config.toml
moe_layers = [1, 2, 3, 4, 5, 6, 7, 8, 9, 10, 11]
num_key_value_heads = 1
lr_head = 0.00671
Below are experts of layer 4 (counted from 0) of a mixture-of-experts language model. Rows are named router (the router's row for the expert), up (a neuron's input weights, with its number) and show model dimensions 128-191. Each number is 128 + 24 x the weight over its row's rms, rounded and kept within 0 to 255. Numbers have three digits each.
Before each expert's rows: a language model's description of what the expert responds to; "mostly gets" lists some tokens that are sent to it at least half of the time. This comes from a sample of Wikipedia text that the model never trained on.

# expert 63
Description: Content nouns and adjectives in scientific, medical or technical prose, such as receptor, cells, optical, alcohol, test, treatment.
mostly gets: " alcohol", " receptor", " cells", " testing", " treatment", " tropical"
router:130109136115105140101138134159138124121126119137119135108084139120122152096107092169142144131117161135141120155119146106161139137117169095151106136116095111166130142093085140127125141164137171
up0:089110154135127113128132108159120099125118084148132136123125086130121120117119107120108133130125123130109113099100106132121154112112130110150107125099097097153140120170099160145177114134170106
up1:116147133134148125116126104157123099148117117117139177121128181137152100131122111140174094130105165143173118173101123156128163149139143145144144153161083137103165143134164149135135146131138123
up2:138188168115122128114156150084137130131109107104157160149140166115161111144129080120097145175123127115112131120101137111132109144124088147151173114100104116141097161108128155111143130121124138
up3:132148093098141101142081096134115114127168122151095097126119145112112183157142144151104105101118115076118120154201135096129116098138091090149127138091149181164147110140096091156151113091133092
up4:140175080176159127132113108143126146135135163160123143122118162114106077115143139124118118108123148148116095146121132145131100136114122120156107133123172177093140124115135153136117144107101136
up5:101128138087109146149141104148132084108103185104074176186119136105096122158100144135096130099125108112115168133187117155117142124110135060141135102142086134116168105153133135165102105128142105
up6:082089121171114083144101107088117115153105086124131137084160089122160126126137137123150120128119146110093134126117119153131146137145118150112133159125148106141115096114079153103106108116148132
up7:136113130131081078131090110120157137113129144172168160107106160136119108159089115124123139153163160132188117109089169147131135149182087174110124138130135119132144114162141102118133124132090125
up8:090153154180135137170151134143081132098170170119154119138101152099115113161111136095083102145139128093134114084112155127172097125148171160126146139105151144115108107121121122140093147142134117
up9:123093138126159124142150108151122146148130087121118136120100138096135124112152101132038143107166128170072097134139106127121126107140064077096096103147072171143122143137165098105136117096132132
up10:099148150093175121165131114083098107089131135131094156136160132157109121114115148130133078122107140098178114122111126120100135153107085115091163139150097140103129171122125121086133122160156126
up11:097119140149154153119096132146132093139113107166128134135111136114173139136131096122138135098133123125121163073076123105126160104137102162150113119127135115101137127123132123143133138151113085
up12:104130133122130114118114138131133099070090139133121135142144152130159141150145126175082047102162163139154138117127154135135138125134139116169169140142127107143117143108148129158126116139146094
up13:089062150126138117167122140127151120134092091138116100105117114128122078167155106154103129102150118160131094132145123137149098142092137091125121155153117098141143109116110130114159168112127129
up14:134127064100109121155116138104160143110142095136122086113128136159183142131117106144150094107120094142161113102122142088136148148131118124129143202147119153133145119126097106158154135130065199
up15:127122140119126124161103154167127107114121119103169113140134145105185107142141116107096151148180099161133136144152178169107106182091111123098095112124126147132128130072077148128105120149102119
up16:128100083099110135115115128171114136124101147140121162119128147143114115113134132140117130141120134138115119164141119169116124174111150097164102085184164114141113159184100125141105142150154146
up17:114121125110131144139104129128144117105161115075155081142105147135151144139104124169089090181133114127073152114112138137150143090128098123118115112123134144126145134117158127168152152107103106
up18:120136113098163145139139101132085114119143123134142133117116184193142123114124122152097130128081174090136102134128131134103116109108108142124121126122078153164175132075125115089149112155158144
up19:093129115098173130180126119089107134131122140131113122116147140173160148125130148157111105116128134156124111126134111126109085168141132124077123138136103136117151107079121108115109117150168114
up20:122115151108144118125142112112180122179115086115092175140137102118179097118084178104144151088127091132164089118107153135090116164138143123140148149105147124111134144113180089142130110124109107
up21:112098096104179100074128152174119126160111137123120131103087130137131154123136147141161128145127144122161172120139143161160111149098104138157123098094123168089130149126159123127136130133155137
up22:167115078138108101145128108136139133151105118124107115111103126123096118128111158100164117163149191117125146111171136101139126112104136130050141142191170157131186106109084083126120109111138156
up23:113144096132127112115133089159121139103145173092117136115111167146151113134131105053128094105119075128157138089094149138145136165134110120096141165152145082153111178114142111124127135123133150
up24:096168154154117156116133157126134184153166121150159132137091135069120133112149107175133123128114114145124108119170153145141145115152094130149139148127159140126154132140095142142174139096138147
up25:139096138114104126175123113141121149167097143122135147126155115160107126156073136148155132159127161163140176145105133164059091125156182123167109118156151138132089099096159177130120117129141119
up26:119143129115128162157143110128135152090127146105140154121115124148107113100167120123125091130127085126127093083073142123161091125126111116135156171148128110090124124138134123120104133120184107
up27:157110157084108100108126144119126136151103121163173150131155110120128108081116077127102107152123107113122120105120146138086084146077130097151158119130096099166150180102159153183142086144094151
up28:140100120108136142099117134136091126074105163143128125117125107127128085136127122112118175131176142123144164129106132122148164128106115148092109126139145154152156108096125173121111130149104105
up29:097115142134088132099099150118145148108123099148092134136179103187145105082148132140153139134153105136147120158100120120093078149124092137139110118117145156115125152119180139090112124104146202
up30:152107103164121109168102099154111120122124176134111133116101112135148152116117143144146142150138165107153109131156161147148157119116109103113133128130158124131170124114157083155126130127078142
up31:180139119106195102145151123138128106193135123142124113116154158148125145150134141104086128141091122099132111121103127106142139147124120104120152155118111084117141133124149156114124097165131100
up32:129150140134101148135083148080126117133133132139139134168165129159092159157135128104113150143117147158125140103176132155110096114105102167081130149107109123156140110129108103111151159147141182
up33:122107122154131156148135138124129076172115154116116143139150113107170138134134162130095115129138105106095131113104115137129074122119148141088091106090106157146142127108109139109124117156101131
up34:139148139132114118121131159129105080113095141139119150141172143168101130097094125141166086139118151118140116137159120114172142169135136113106147097075108151113111097066151120080126100148148131
up35:143128155144114113095125168133159157101110165126165134115130154087153098161155138125131089105108101170130134120120122158104153101104124133180154143120143116137147117117140124153125115153120087
up36:187112172138147126155107097134104175100125169158159128078080131166151119164099126129106136098141181132143134118144152118173140120128100125097125108119141111162148124116097121152172132134141130
up37:135120135168127180101114100123090114136164147083130176112130134121115110139109079123105184118144151115119101118127111085097114149106165170128110106102104101099145086168120145133154122169151155
up38:095101173143150152121146133130126130147140159142095136149097191120168167101146112151122109119103120134087124101170108150160087095136107155124126116096134111098129160164101136110171113161135116
up39:084137158119116151078113099117106107138146099158158092101122103091153125107118153163126112138133131143115088124069138113091126152112125107124159152113125181119104166098120131164103182127115127
up40:128114109160112107123147138122117129146107104110124097104128137105129145165156091168120118111135079114154094123147131114131135120121147142155116145157081119132153112105131101139154139177108157
up41:106100143158147132110163120147150130138139147156101158150119102134123108112153133175133135104143155158139127106126104113119121101110126144118148111119125137119148143099113140148085107132203129
up42:125140187119077122119121145119139123145119127115162174093173150166109089153118168171127122117149167138097089132130122110138120114086155161119084134134146143122106126109139136122097142182143145
up43:136135135146126141142126148107078171145143141126137125149149155134130111139125152148132141152122140152113146081112182150157162149154095110122157139114140131164119147098122103117138145152123152
up44:151144130146151098116092159191094075129114153142132113171114174143132117068108105124154153086153148142108102145117113156104181142083109112109080062130092123116107169116140122127156132105127120
up45:147134150108111157145144152142101129157143137160151141110157133136107100126144143157106132122138180084128136104108123140122187108128134153121100123093121129145101151075160119137125118099101156
up46:165121121165134132131134131156132121108122134130156196126121151108097149123121131108116108128118121113116122116123139119104139117137143099101087110122136098103155129120135167102128126158093133
up47:132161144142111144120139091098131137142087168140117125107160133114133151086106115120087126137146080168078101095144130158112124131127103128098123126127141114112116093109131104106139127100107124
up48:123112138116144107089126078148187133106091135177135155136104142130095138138124147142142068124102152073171121132122120102120160136153165176146146137098121111128116134144132123136138124154139180
up49:140075144111118157141136138132083141161129137153140128113099110111102097126116103115104136130136110090138125128119156120094116118132124133146095136157106111118136120081113113144158134089082143
up50:167148141116081140127140080106142098136061128131128123151176116179154102090116128080120137151114092090144134096113100113120175102146139164153148113150132180130138115157110109134131131159133128
up51:134149165122087141116085085098127105135123150183182097173135121143129139150137149126145104123110097113128113078164186169107114128133136131170111138110110121115122060144096107120142141140138179
up52:124112152159113101159132147130127101126103119140114177145124107135168099124139075126131107162122131155124107150133100144150147103117137149138136121171131118134146141127101147134111102161125136
up53:166079151123164086083113128101134128148113126130098138168126149110128149118149131149129110169130121145138150099137101161128174120076127118139182169188108108142090113173088138130122101128125170
up54:133114113104167122118097103130147112176135111154122163119117106165162156077086144122161107137094143161118139162143102151148125160120089158138145089119108145125115107120124121080102101151099156
up55:114150156156159148138103145093101134128192093108155127154142109137165152085136135133153121084098122133118151105159164114105137142092177107105093140149105084122148162149131145143123152139104089
up56:105120126104101158097130125066090131127138145117108111113121150156127101118123176124089138178113129148099111106156177116150128116165126162180154149077101131148135111129122133096176107117125119
up57:178112146071132130117126133157123134136175128148124131130096136131115144101181170121154150120137114090131124139153108135143137152145100114090126150116144101133125097114139119121154107089180112
up58:132148121084113165170144129121130111116118150107119093143170124115143111144145147151107147168158092120111096151141110129083117120128171156081121126146145103134133137167142184129134118164167137
up59:111140173142099197088101170098073133145102125132127128088111137114115131061162162135113093127099114115103109130144153114106092141084151110139135104116150157121139105126114110138151116149085143
up60:121149129133104129105120103150166122145113182118169153107110131069133153124132173128099116098129169162133122175071148145134113141133166156134165140182133148112151060142136096135105111112095148
up61:101126159138083104117148122156155119094105115108110085080168079165118137151183153156146143146132112142108131121150107088147105108114127137101146138118148143108156107148149167156108169139115150
up62:120140087133107152133140148163132131128141093149151160142133118104097115112130116128124118117142142130134126089110127137105113139101088131080139106163109099132165118134131133144150145132158139
up63:170101093194123125102127134125102142118176121108112127147108103110130146116126132132123120114094140106060104070122131146133120138065114184187100153157142137140107136114104114085171102137151137

# expert 13
Description: Pipe separators, list dashes and numbered items opening rows or headers in tables, such as sports rosters, track listings and chart positions.
mostly gets: "5.", " Albums", "6.", " scores", "10.", "Track"
router:132146141135145122125103102149113128160105121136147143113093157122089148139092138137148135104156098139166142145134160107102162148119125107106143107131150105104162149114119133167144089119096142
up0:132120097097129121100130167120142103125116121091159143141079121080117140132135103101135145167134110113142101126143131134140151153150118136190115165117137099134144174152109125131115153100139115
up1:069102137124129086138094120134093129135134141125079138110109165119124168127096167139198152143096154153138101111131156096150141121145136113141051140141169143133107144106174131133135121145087088
up2:149120132128119151098156113112177155168125135138127122153172117155130137129138117139133166132155153162146102124140153121106122166152107151122133139129151123111087185112141178137118155124074169
up3:115137159112147094133128148136143113137195152104166108135112109126150145092136101142091119130112139136128122087131095131079106114096110170130170134156136124131184129139156151080115111116114099
up4:146155134121132112143154142163128086164113124137124075172114138144095131117129136121111113100117114130140164103171093150147103112122121112138148093107144158116154103058130143086099151122104108
up5:142104099150158100162086160098113108161174110118116121129151133117095137104137148163141154100157137147134127107128114096150140093150085131164152123139148126130144160146131133178149081121090146
up6:106067121119159142129118101176177125127125115133131160119153127132135159095126108125108122129152121145177138131148131149122121150115148140105069131178164126132124079151126135126126145160144142
up7:126124117159133102118134120108138118111083135126106064084160104149131114139111094159085140119119108124151104112137155145125118147153159085078125091169166105074169183118148188125131135137150168
up8:163100118110160105115103139085095131134142122089078121109125091144123145128139103075129129156110114163162105157111141145120152143131167137145162094100095155111141193151096127131151143127119144
up9:133150111184163137114168136145112131131109120095109133116175058144132095120102127186113164108145127179129178139138133131128101175133163163126140136138109097115121157178131140141139140098118125
up10:133133156126138121140109137110101141157131135131110132134128130126093159096142128141135104154094082158155186120087128092167134136167140113142079109144184117115126146139123135145204104104123158
up11:110126121126181121094110125139125146113134162134103114095120112108111113180127131129155153143121107098174149115139122160115122130137113149066112167104118129121125147105122177164100102099128138
up12:173133136098145166115161123149089109114128066136129144164158149083109144128089117097120114085117137178125110138109174100146159115169092099147092127128167154087153128110137136134142107136114093
up13:156102088140152123136134155113102175093130136147173132161108159138157131107160150114088129108166116121139108110066122141151131160083210092119112129181134115120138135157146096091142123118120130
up14:118133147132113137106098095137101108116131136155092119167142162117082142082130090130131154130107115134141094106155103135121162130133146087157135119111120149148148141146131135133163143138150123
up15:114139097118110117093144158166146132146177131130144149152133117166115139102109151137138133084114145115136104139132139124111138142120110118120149142153161160138091139165068133130141164140157157
up16:118147084178111187149129134142171115151117113140146145121135137153160146107121111144137129077093126147132146166120122125096145147143128133125118148135127138130154126147099138143170150133127090
up17:175144113157140099170099122118078079130134154158106154125120128156115141138124101140192151172058124080110131108159120142133133161136096073109128114115149106159119121150140146117123095144104135
up18:126084133155170150201160081103102140162103152132096118089105124105093134114124116152121126121129082121123101138121111115093107144105123155096126104154139131122102136128088137101125163139137148
up19:150105160104125082121098117108131128168165140133164112101107113108170142136151084133097135138119112136107138091093145134127118168145153133122174123096162150175112159175118146096137135172139141
up20:108127131170110109152109117132101113144120156128152163061126127152109105135154116096080145111106116127159129141119151142114146134119127124113102093077155094138109111108138137128079112149104151
up21:110155148167124135101110090116116103137153129167121142118145165087167163132157116123110133130175148104125122140099096118129124126122131090106124125113123120149133155124118142084099135101125102
up22:095137109157092100123119130167146093149146145110148147128081170167116134130122098102153140115120093160159118127108104164133129149121119143135131162098129102160104129083119088089149146137112145
up23:141098130111123118085137154108102143119173136131116082109093090165137079112166121134100117136118130104157127148132141080142174136121062177179129136153102101105096119137119154125104155121110127
up24:125138100160112156130178119145112086130109109139100166147080117121106155097084109141136115141099132135151151146094154120143155129103123164143129149123116109138131091149104126135141141133119110
up25:122098134121122116110138086094126148116130134145141153110128111141094130134112147119103109118087147193120109134133127147124145148123145145126125138145127099091137139190092097154129141129126129
up26:111142117123186115151129109133132121137120151131122142131155127180116113114125117167154093110130150142145136194100158173140114150110105102131119150162128096102082151136126126113126108131145107
up27:168139141136130115126151138142115130121111125097102152127143174119123113128151138174096094091122111112130144115117117109140123124141130120112130129204117097093129114169128170125138103139136126
up28:153122149110140122115136116131129137116137124111146107126113163112122107130087115154154156141122110146140136123175177106140111107128153152121163196128108132100134153152136118115132131112130065
up29:118140145120129125126108091147132098108165129157173107160164144151096195105117093130125110144140163124100161141134142157131131145118164112153114139116084097156137129111110130155091037140099117
up30:125110100125121111174143131117089164131129135116119100133121138141130133115139113176195150111113118104107109091148113160098120127120138108147116108091094119108098139135172108201143121164155136
up31:104145157126121118118120143136110163113123124139120141141136141109096125143152165126104154109137125146143087079152114134113111182169118071178129094135109076125106166100190139141136123106115154
up32:169127157154128105138082174152100127103167160122094097116172182138137100126135085100151167082098108157109114155126116145150167093103106103089152094130094125119138132122126132124165132152156127
up33:092146101134125118170149095150102125147113105161136065132101130172137120106099139185133090149141134139085128149113131119146100162121144132126134134137112095161124080138149089136111145134094125
up34:131121113127099118124173128140084146128141149122146168136136172160117152146145145145150113142123161141170132148119142163162121126131147118117093085135125122136113100135098109094127104123140158
up35:104094110117123114123135142151173123108132108094101135092171089130155116151142194074151121126144115155139116155149093115194140128109110189116153141115102141124124103144093131133180113153109120
up36:145109152129166128159091134142107070130115135129140094110129136128146127134135124128159137120143122148146123125114134162118113090151168164105117141122111100105124108134152106156192115091154079
up37:094081110128165137107158160152154121113100108156156154163122107118158125095150156120145118140141142148153136133099151130107125172152096078140155086155124144119095168152095164139101143129132158
up38:130138156131114169091119127102140116118156134142101105157112126132121121102138136114151069100167132106086134110138143134120149147112116144142166103141122097175111114110178132081166140132118172
up39:113137132152123119109144110096114118132117148144092131156127184112144109150162095146121135141086146161154125119150114132124126136097094126136107105200101113093176086172120147083099104106149144
up40:125103150176125079132106095118129104185133147116129135143138156108124090082132104087163121122121115165123125120145108135168109102142097144070132124143117147097090108142129129111161160127158088
up41:126164102145166117108154115095093080142164108088121149133138185130130120137149138157146083133141134091114120114125092111153117152121087118132134115131129124127158119119150151127150095103140130
up42:169113183131133110135108149119118150105140121134161124130142091079130119122148129107081174147161149133095131121101084146131146129185088208134094060150136135110075109129127137139099149165106131
up43:176121136139147084124133166145123108171115109091167132117142159151136148082142126149126138139165155127127148133176126113125103078178097149124172139157137136097148082114100115156098140138116120
up44:139168123135105106127115137133104136160131109161093138121127130062122095117095106122126112091127140103135126122159104161142122140150133077099098148139108122110194135118113137170110114140123118
up45:116095082138133137151148091130141106098158122103101138145119120137146096157164113107152080128180122165104144094113106137145111111109142121154105103105130106097111153136101140110115103131127151
up46:141158121148112158133099146143105119123132109102188129089144118121071128134084137144126134134119103144159153087127200092112133153101151106110105159150156144128148142163148084153118102110136108
up47:100120137062145137124126128160080095084151144137113102102134103083114125133149134140084145143124100112114093135109136101132105123131142127145117119126119133134113157146171183123126152127117123
up48:120131132127099116154128124106152128185133158103151126121127113166125095135105077143123143141123119103105104129097161100075165090116117124124159117178112136142163166110149117142154105151083189
up49:144138145120132130162132071122148138111095129113160096115106137090155089162115136128104120175155121142157114170086143154120128145169134123123142116122146128117177131130119122146134129111169113
up50:141168168109130150138131153147088096099141118164081115170102149128108141093125142127161144134131133113085087129099174145146115115107190125115158145135115147125141139099146203159129132105125107
up51:077113137157166121123122143104095100132142134091146125120112127105173121106117102115146133118143144115133125138138116100157134135104121092120114132128116121100132152085157146090090096138113094
up52:138142135146119140128064099146115144157131114153148126161137139102105135090170076155124101129131108143147110126099142116097109109124106139130112175147117136088101092145139129129105126091132123
up53:137120154124090143166155116124188112100123154118120121104149113118161148126105133081103141131137170097139127154139130147155124113105119099154118093125101100106146168119122114133143152161127116
up54:133115120139104111149124127097085123140158114123087142147127125114143100134133132131149113116118099148076108142146144132132124135126179155113119125127126083124150125155142125107144106081140127
up55:160095147105107161068115110110119118097130098124138138137148150078147113062138114148182127128123146139102118114195127152129196113144193134143140099105105154105116122129093130132106143141127181
up56:179161134102172123087121163133149127130121133114139126155153154168135075174139140095102103112103082141133124120126114141111134130109130108137144167154123162133168115093163123133147155127157107
up57:154138128130128098110129146131125139132086151127143076108168122128122127120093149131131174133102077088131109119128093139102132147123140125163113137181166093104133128124077145132106134104148152
up58:143137127150129127171144108151079142156118133116127127125129128137113096176126152127130103165083096090163116178117132154145106171100124088118146140149096106090132136096114112137128074176104159
up59:101117141077086092172186119183120086094084133152148106145139148111153166143116143123127109094138159103140120153114115117127147121135139094155174148136177138090170137138112101139101160148114104
up60:161141147153122181120146159162152073152124134136152127126157110122123108077153153129137109156137146136100125109148141150150083095084110092124170107167136147142125120113138143086181099126084136
up61:143117151148096160098159125107094127110112166099136142096117138128159161117128101139173161151123100111135127147151129163128165197152133161128126130136129099111120129105119136105141157117098125
up62:117153120110174157137110118154157117141090192145104144108139114145145120124167112113089133138092105158112138120147137152128111105114118116120131148112125119119135146123138152106112154142116140
up63:098139109129123144145176147114167163151119081115151144095160103104129086128124095119117147106140161125137165150099103126102134161139172136121171146097133135121114112182097129160115132105118135

# expert 8
Description: Common nouns, mostly abstract process or action words, after a determiner or preposition, such as development, control, deployment, treatment, advantage.
mostly gets: " development", " control", " response", " loan", " training", " impact"
router:115094148126136123119184134174131142086100095162139116125111116123155150091109113124154167142132153177138187134104133109136152130120172114129072100127137129149125134125163157127095150145157140
up0:153125165103145161121140125193133095146103144127101100153163103084162141149077126125091086113146110133115117131176118123119094207116095128112125103107138125096121160110073136133119105114141148
up1:119099121130108148136110163164062111137113113118120150096110131128103091127119126115130127135135110114143130126151134112100093145075160130090110152148126169129126097117139138126168084163132107
up2:125116116094124116100117113138124170087059101119127133138124140117106128179165081137103124113114107137151133143091134143125191145133140063152113130123163146119095158136141110170143131100111157
up3:118141115096078105132124100141122139113102079139138114134146135107095106136136164102136156118081110107114138166141140123155116095107113138117153151117115166137191086115129088139136124116122085
up4:129126160119126161126097109140158084106093138139123130125146159109141143146093129134095158147127133171130098141146146085179150087154109115138137132191155123133116144139107121144090133145119090
up5:133080141122108153105131128075120146164161131138142076139163121157111151102097133102118113166096131167174168108159110159080113133165149120101143140182139127108151144142127117110105144093111109
up6:141170172102124156123158090125097101142164137118102118129127112112140101111112141109161121142122121125141146105131125103101130140126131112136112140118144088131128148162179120140079107107133136
up7:157099166170106114161116096130116150118136173127148125105135167153163113157094138163131112144124137121175163128173161097112130142116185130152132124119121112126103129135106160125152128122106129
up8:143119129096160144147149134089120150151096157133176143089139133113146147115120130151098117162115166114146169201125134128102139132099157125097154165162153107122166177140175146143162133116150137
up9:132157185122127114124117165141125110116105093082119106114161148108114120122128111131141139090101127153143140099116142120143069146155109170162153089101138191082112147165152167135085146136162144
up10:093129138129135123125125110104101123142134114140127132115108139142124140102123081123115094091132117142155173123104127149168151075116109128101149158131151085077119138123096142122129172130152145
up11:138129136161131136159160143112120138106164127094205120143163122104117174135124158120151136106117120132127103148128134111183131149127065120137127169088134153106147119062123165138085100115092074
up12:102175098144173136081169087182157143125120122111117166116102138113124135160116107118116108105083070157113107116115162139141111115129159119127145136141112138120170142137094125122149110125106119
up13:105148144119127196179099161094128114134142116154116135092110096127112135139142124127111131092140147125105165140144132138155140125130134115140096117151164161109139145144159087133139110185116148
up14:130139117090138157140159150107099129093119141141100119134171165167104137110168113125123120120102112144135103151095133122160137133117154093145126086171124138120109127148113108155135134121100096
up15:121118112087143143130106163117118150129142077115093152120095112151123139091109125178106150149111029144121116154142144120153147140119114107162106103092131158096133128109134091112122136157110119
up16:078099097148141130118110111142151117124116118107116121113108132123097111117068142166149111131124143143147142108110141132167163126137133120120120135117141130187190145148119172140097125111131091
up17:170121137107111110109112085086089108141115145148126152104153142098127126102125135121107118123112091154153095170113133095161174149146094100138155143120161097143123136162155136067183098095166095
up18:121057136115101137122124110125104125173112137076140112123134162138115117140126117179162152134115166147135141115115114144085118108172097092147134170120138090121104132092137089163134135100099178
up19:125112145111133112137153116126094162117140137114146120102143162104153155150164142125147089145125140159114105115138142149166066104130067136119133142122101151163098155159157148135119126134133105
up20:170101092102096115116119130135115132143113118168103115152100137141099128133163122132108122164138132131141161159165114091074112153111154170128101147132136126140130133156125134166087123123143127
up21:143129131177115145117119109138101129101137188111112157103128106160122097133131105139132128102152118125115104078142103177120100112154136152101090095142153109082114111154095107110114111122146135
up22:118128155131104117127121105151134116103103178114104130141133111113102138142090179109101130114128171124120105143111108142143094146136073119134146108095128133136115133140106156120123121088103130
up23:093140151116129124130140113092106146115091137112140115096170149153143102139102143132129139118095146131141178165130103122098118103161171123107175069154076122141124109147129109122146122113116123
up24:132100149157106129097073157143091119103158113155156118132146139117150135160130156149125136131101134134136111118129142137126128163175127097134137126162165132101126132157122142195109144164161087
up25:093097112107130096143105142135106143170139107100079133091121151120145096102132127137134130165088137137101153148103121104103122104148120117104111131139133153085135093108131080124133212172152153
up26:137137134162148114154115108103080125141124163087114123122161145132102088147120146139113149117098126109076129140128129164094139134155160104170085120151154107101111115105129112102131146121135154
up27:140065149112129151169149146100108126152125100129129156131113096138123144133127157100105139135160151128142121131107115115125123126105130118092172142115129124095159129086124120128111137152129140
up28:116155117145160142150099127119107130115145124115158137163142116117096126155137093110138123131108081137138150132121162105150101115166137141147101143139093143128134122138154150105152112147143105
up29:148122147124088120052119136144119161111149126126121101137140114093148147143157158123166167098122118121115137122182120090124136121143088139108119106130109110138108169131121160124129128148154169
up30:098126090117116113115103141134155154097110129111121098139127164184120171096145120147132115117135122099118107181112124145162114110105098168141148106146126123131112116122125094124169124175148102
up31:134117122094117107145089154115107148142120130169138178119128146133133122140146126159127100140107096149134117131114084137085126161131161138137147139110181109188119125158154137123136115100127162
up32:145140115122152138121135127076113132136129094079125136098139123138120182168109129130135138130133110103128128139127150107111171132136158125116135088136144085114136145153133137129135113140119138
up33:146099092112113126102088124090131110128121097128140115112125119095135149115122132133138129125146126108094116126131084125083170151144134119122084118152163132115131129139077134115160191147132156
up34:062140094129190120136108123126090147088137141138108122106061174137123126105163137122132090139164073138148132123137131124135169138117099134096076163181165106147123148143165160173145134118106150
up35:112141114144133146113071147126139112137123111111168111107074186148129167119089180095135094066115066143108071104056104143111140156117117123139121106138109135158139159117127133120148153153117143
up36:124095130167103150115111101104126101184124100160117146093133141134159125137100118124128122139130138080116147120123156114136139093156118147170139154070106131113132114100163118098168122148086120
up37:154119101123101132132153149101105152156164106096131109124183139132112174095126110135109114136145104132166132117092119119099085132144153088103136131095095113122144092144085154175136105126135148
up38:127108185114151158147121116095110121151124157117120117164154107109115109191125155103157115160139140135108088105090103143154130123104174100112134149088108117090154139119122121133098142132111097
up39:120081135149103127120138109087129183116114137135140088123099129078102140118142139143101138105163123070121116099112134090114185164123123115113141097148169103130142103132125126128103118153140155
up40:114101085133110123199122126125130092104112125103121158125101093124132140118095104106113201178154116120117128107132144144151107130136105130117128151124140108082167125147096123137119169156193126
up41:140117108142099134108120153166128125089102186091119112125123099141161129137109111116111127141152056140127162110118145146122098091073141110114155159103127132123138145134118131137136136083183122
up42:146104161114089189199161132123142099112148128108098176110149088118152130150157078109135163110128113112109141090123160118175111150116113108141141124176108132097150144136104091134140166144120106
up43:112099119148105111161133118140145100093129145133140149170129079086126075136095147096123096112137093151130173107149120171147164146122136184105123130101120092119088103143141128153145118126129128
up44:129135135130104128149130127121106126123107149152133099123158082107131121118121119169108116127090130105131120114101164088177098110105130116148139133151115117137128116103135147191116147163144138
up45:170107145085157109170107126121125090116084150137133104102121097079145092110141139109113121097125097126127132128118185147128094137097092124137156146139138124129160086091169140130102116114141147
up46:113102109123152122122137104152053106141125146134144088115111116140116088113114111127107142130197085108119138097114100118147115158111127118120107114167154091127114062156174138146124105157096142
up47:119121123165137125096140111105122133150121173125099147129150113180160141157174134142089160122097150164112117180129118140144133138129173121137097126129153123142125162159131163128127137134156120
up48:111092127082172121122127125158116120120111101156092138144092133155145168118114131119092107108108157124129128113151156150162114118118142097115156111122125116136121103149157081136153200134100119
up49:130170106093097126154132098099124118114130108089087128131103100149112089146139115143111107132111110069107140118144145150128118120127121144178145122143137093119126116167134160111122156165156108
up50:107136139159115171120135117172090146113116130116120101120161125161091144139140119124164162109129151121086167165140164128098110139130149088136138139138095096176135076131175114125162170111136109
up51:109096127122151114128124141137106168147110090096102095100125116146142140121141138148126157143135156083077125097139126079132132117145143122130144118120107129163147160138151111132134144093096127
up52:144171143148090109105118172114084078079138132124081153151098097129137145122140101124186121127084128102142106124150162144103135122141105163169148112124162110134115155103127162124118129120148150
up53:111132147098116122151086135072150167087190104116112127151125094131095144118102120095144082123140098137147172085154104125139110169135140128174113141102116119114132119133091145127130124140108104
up54:166134125132138105128130157162135117115134136102135116104107090106136129124103109143087093104109146128157117128133114159157128074101144114102149127143133155127115170175104129131139157133137105
up55:104157128102115139122106144102161141117084099106135133154137140097113169069150079088118140151147115140152102142124141118116144152111059127067149109116100114087126148130159134126125111156107137
up56:144132126132132113098087118184098128137134094150152123119136153152107143137121110081138127090107066142131126114145097138133131120114140108089157116099175120136144148144149152142123107136105102
up57:135133105175126112120197102124158164123141164104136073128127117143114145107120141137130095086133116116123146107094112146135120158137094144103128091131151165137121103134169155115097106126097154
up58:119128090120145191152091146135162131115156103132101157124132141076153102128188109120165143126151124139145102118157093116102113123133120125139129121143122119135117129122074162120100133155143138
up59:124143127156136119190100132145135141137200098118068119143105111117125103152108150133131136115147113144132124117128110112139111126117163127125116139132178156156132149155135144145109125125159147
up60:153126148148180146135135129118132139074161157123138131110139113115111126139116144084102139111111111155090149122143123160135168118121124121106134110101131146125122124117140128160150128105161140
up61:157124160145124130115150117110168090133109143131107144140121113128139157120125112110137083156143110082085117130095142119158160131130129123154131119139139113137126144130197128143179111157146125
up62:156166151149123157151149149122118091119104153111052111115154157144128138125150100058164134169108093152132133144114149155141138126144116095095149100148132127126133140165132138119147095124114096
up63:105160153160156081128081146133108126146129130119140124133126132135127152129126168110131098106148119182040127109140134123129096134105110092127155115093143106104104125108126101134114170137095154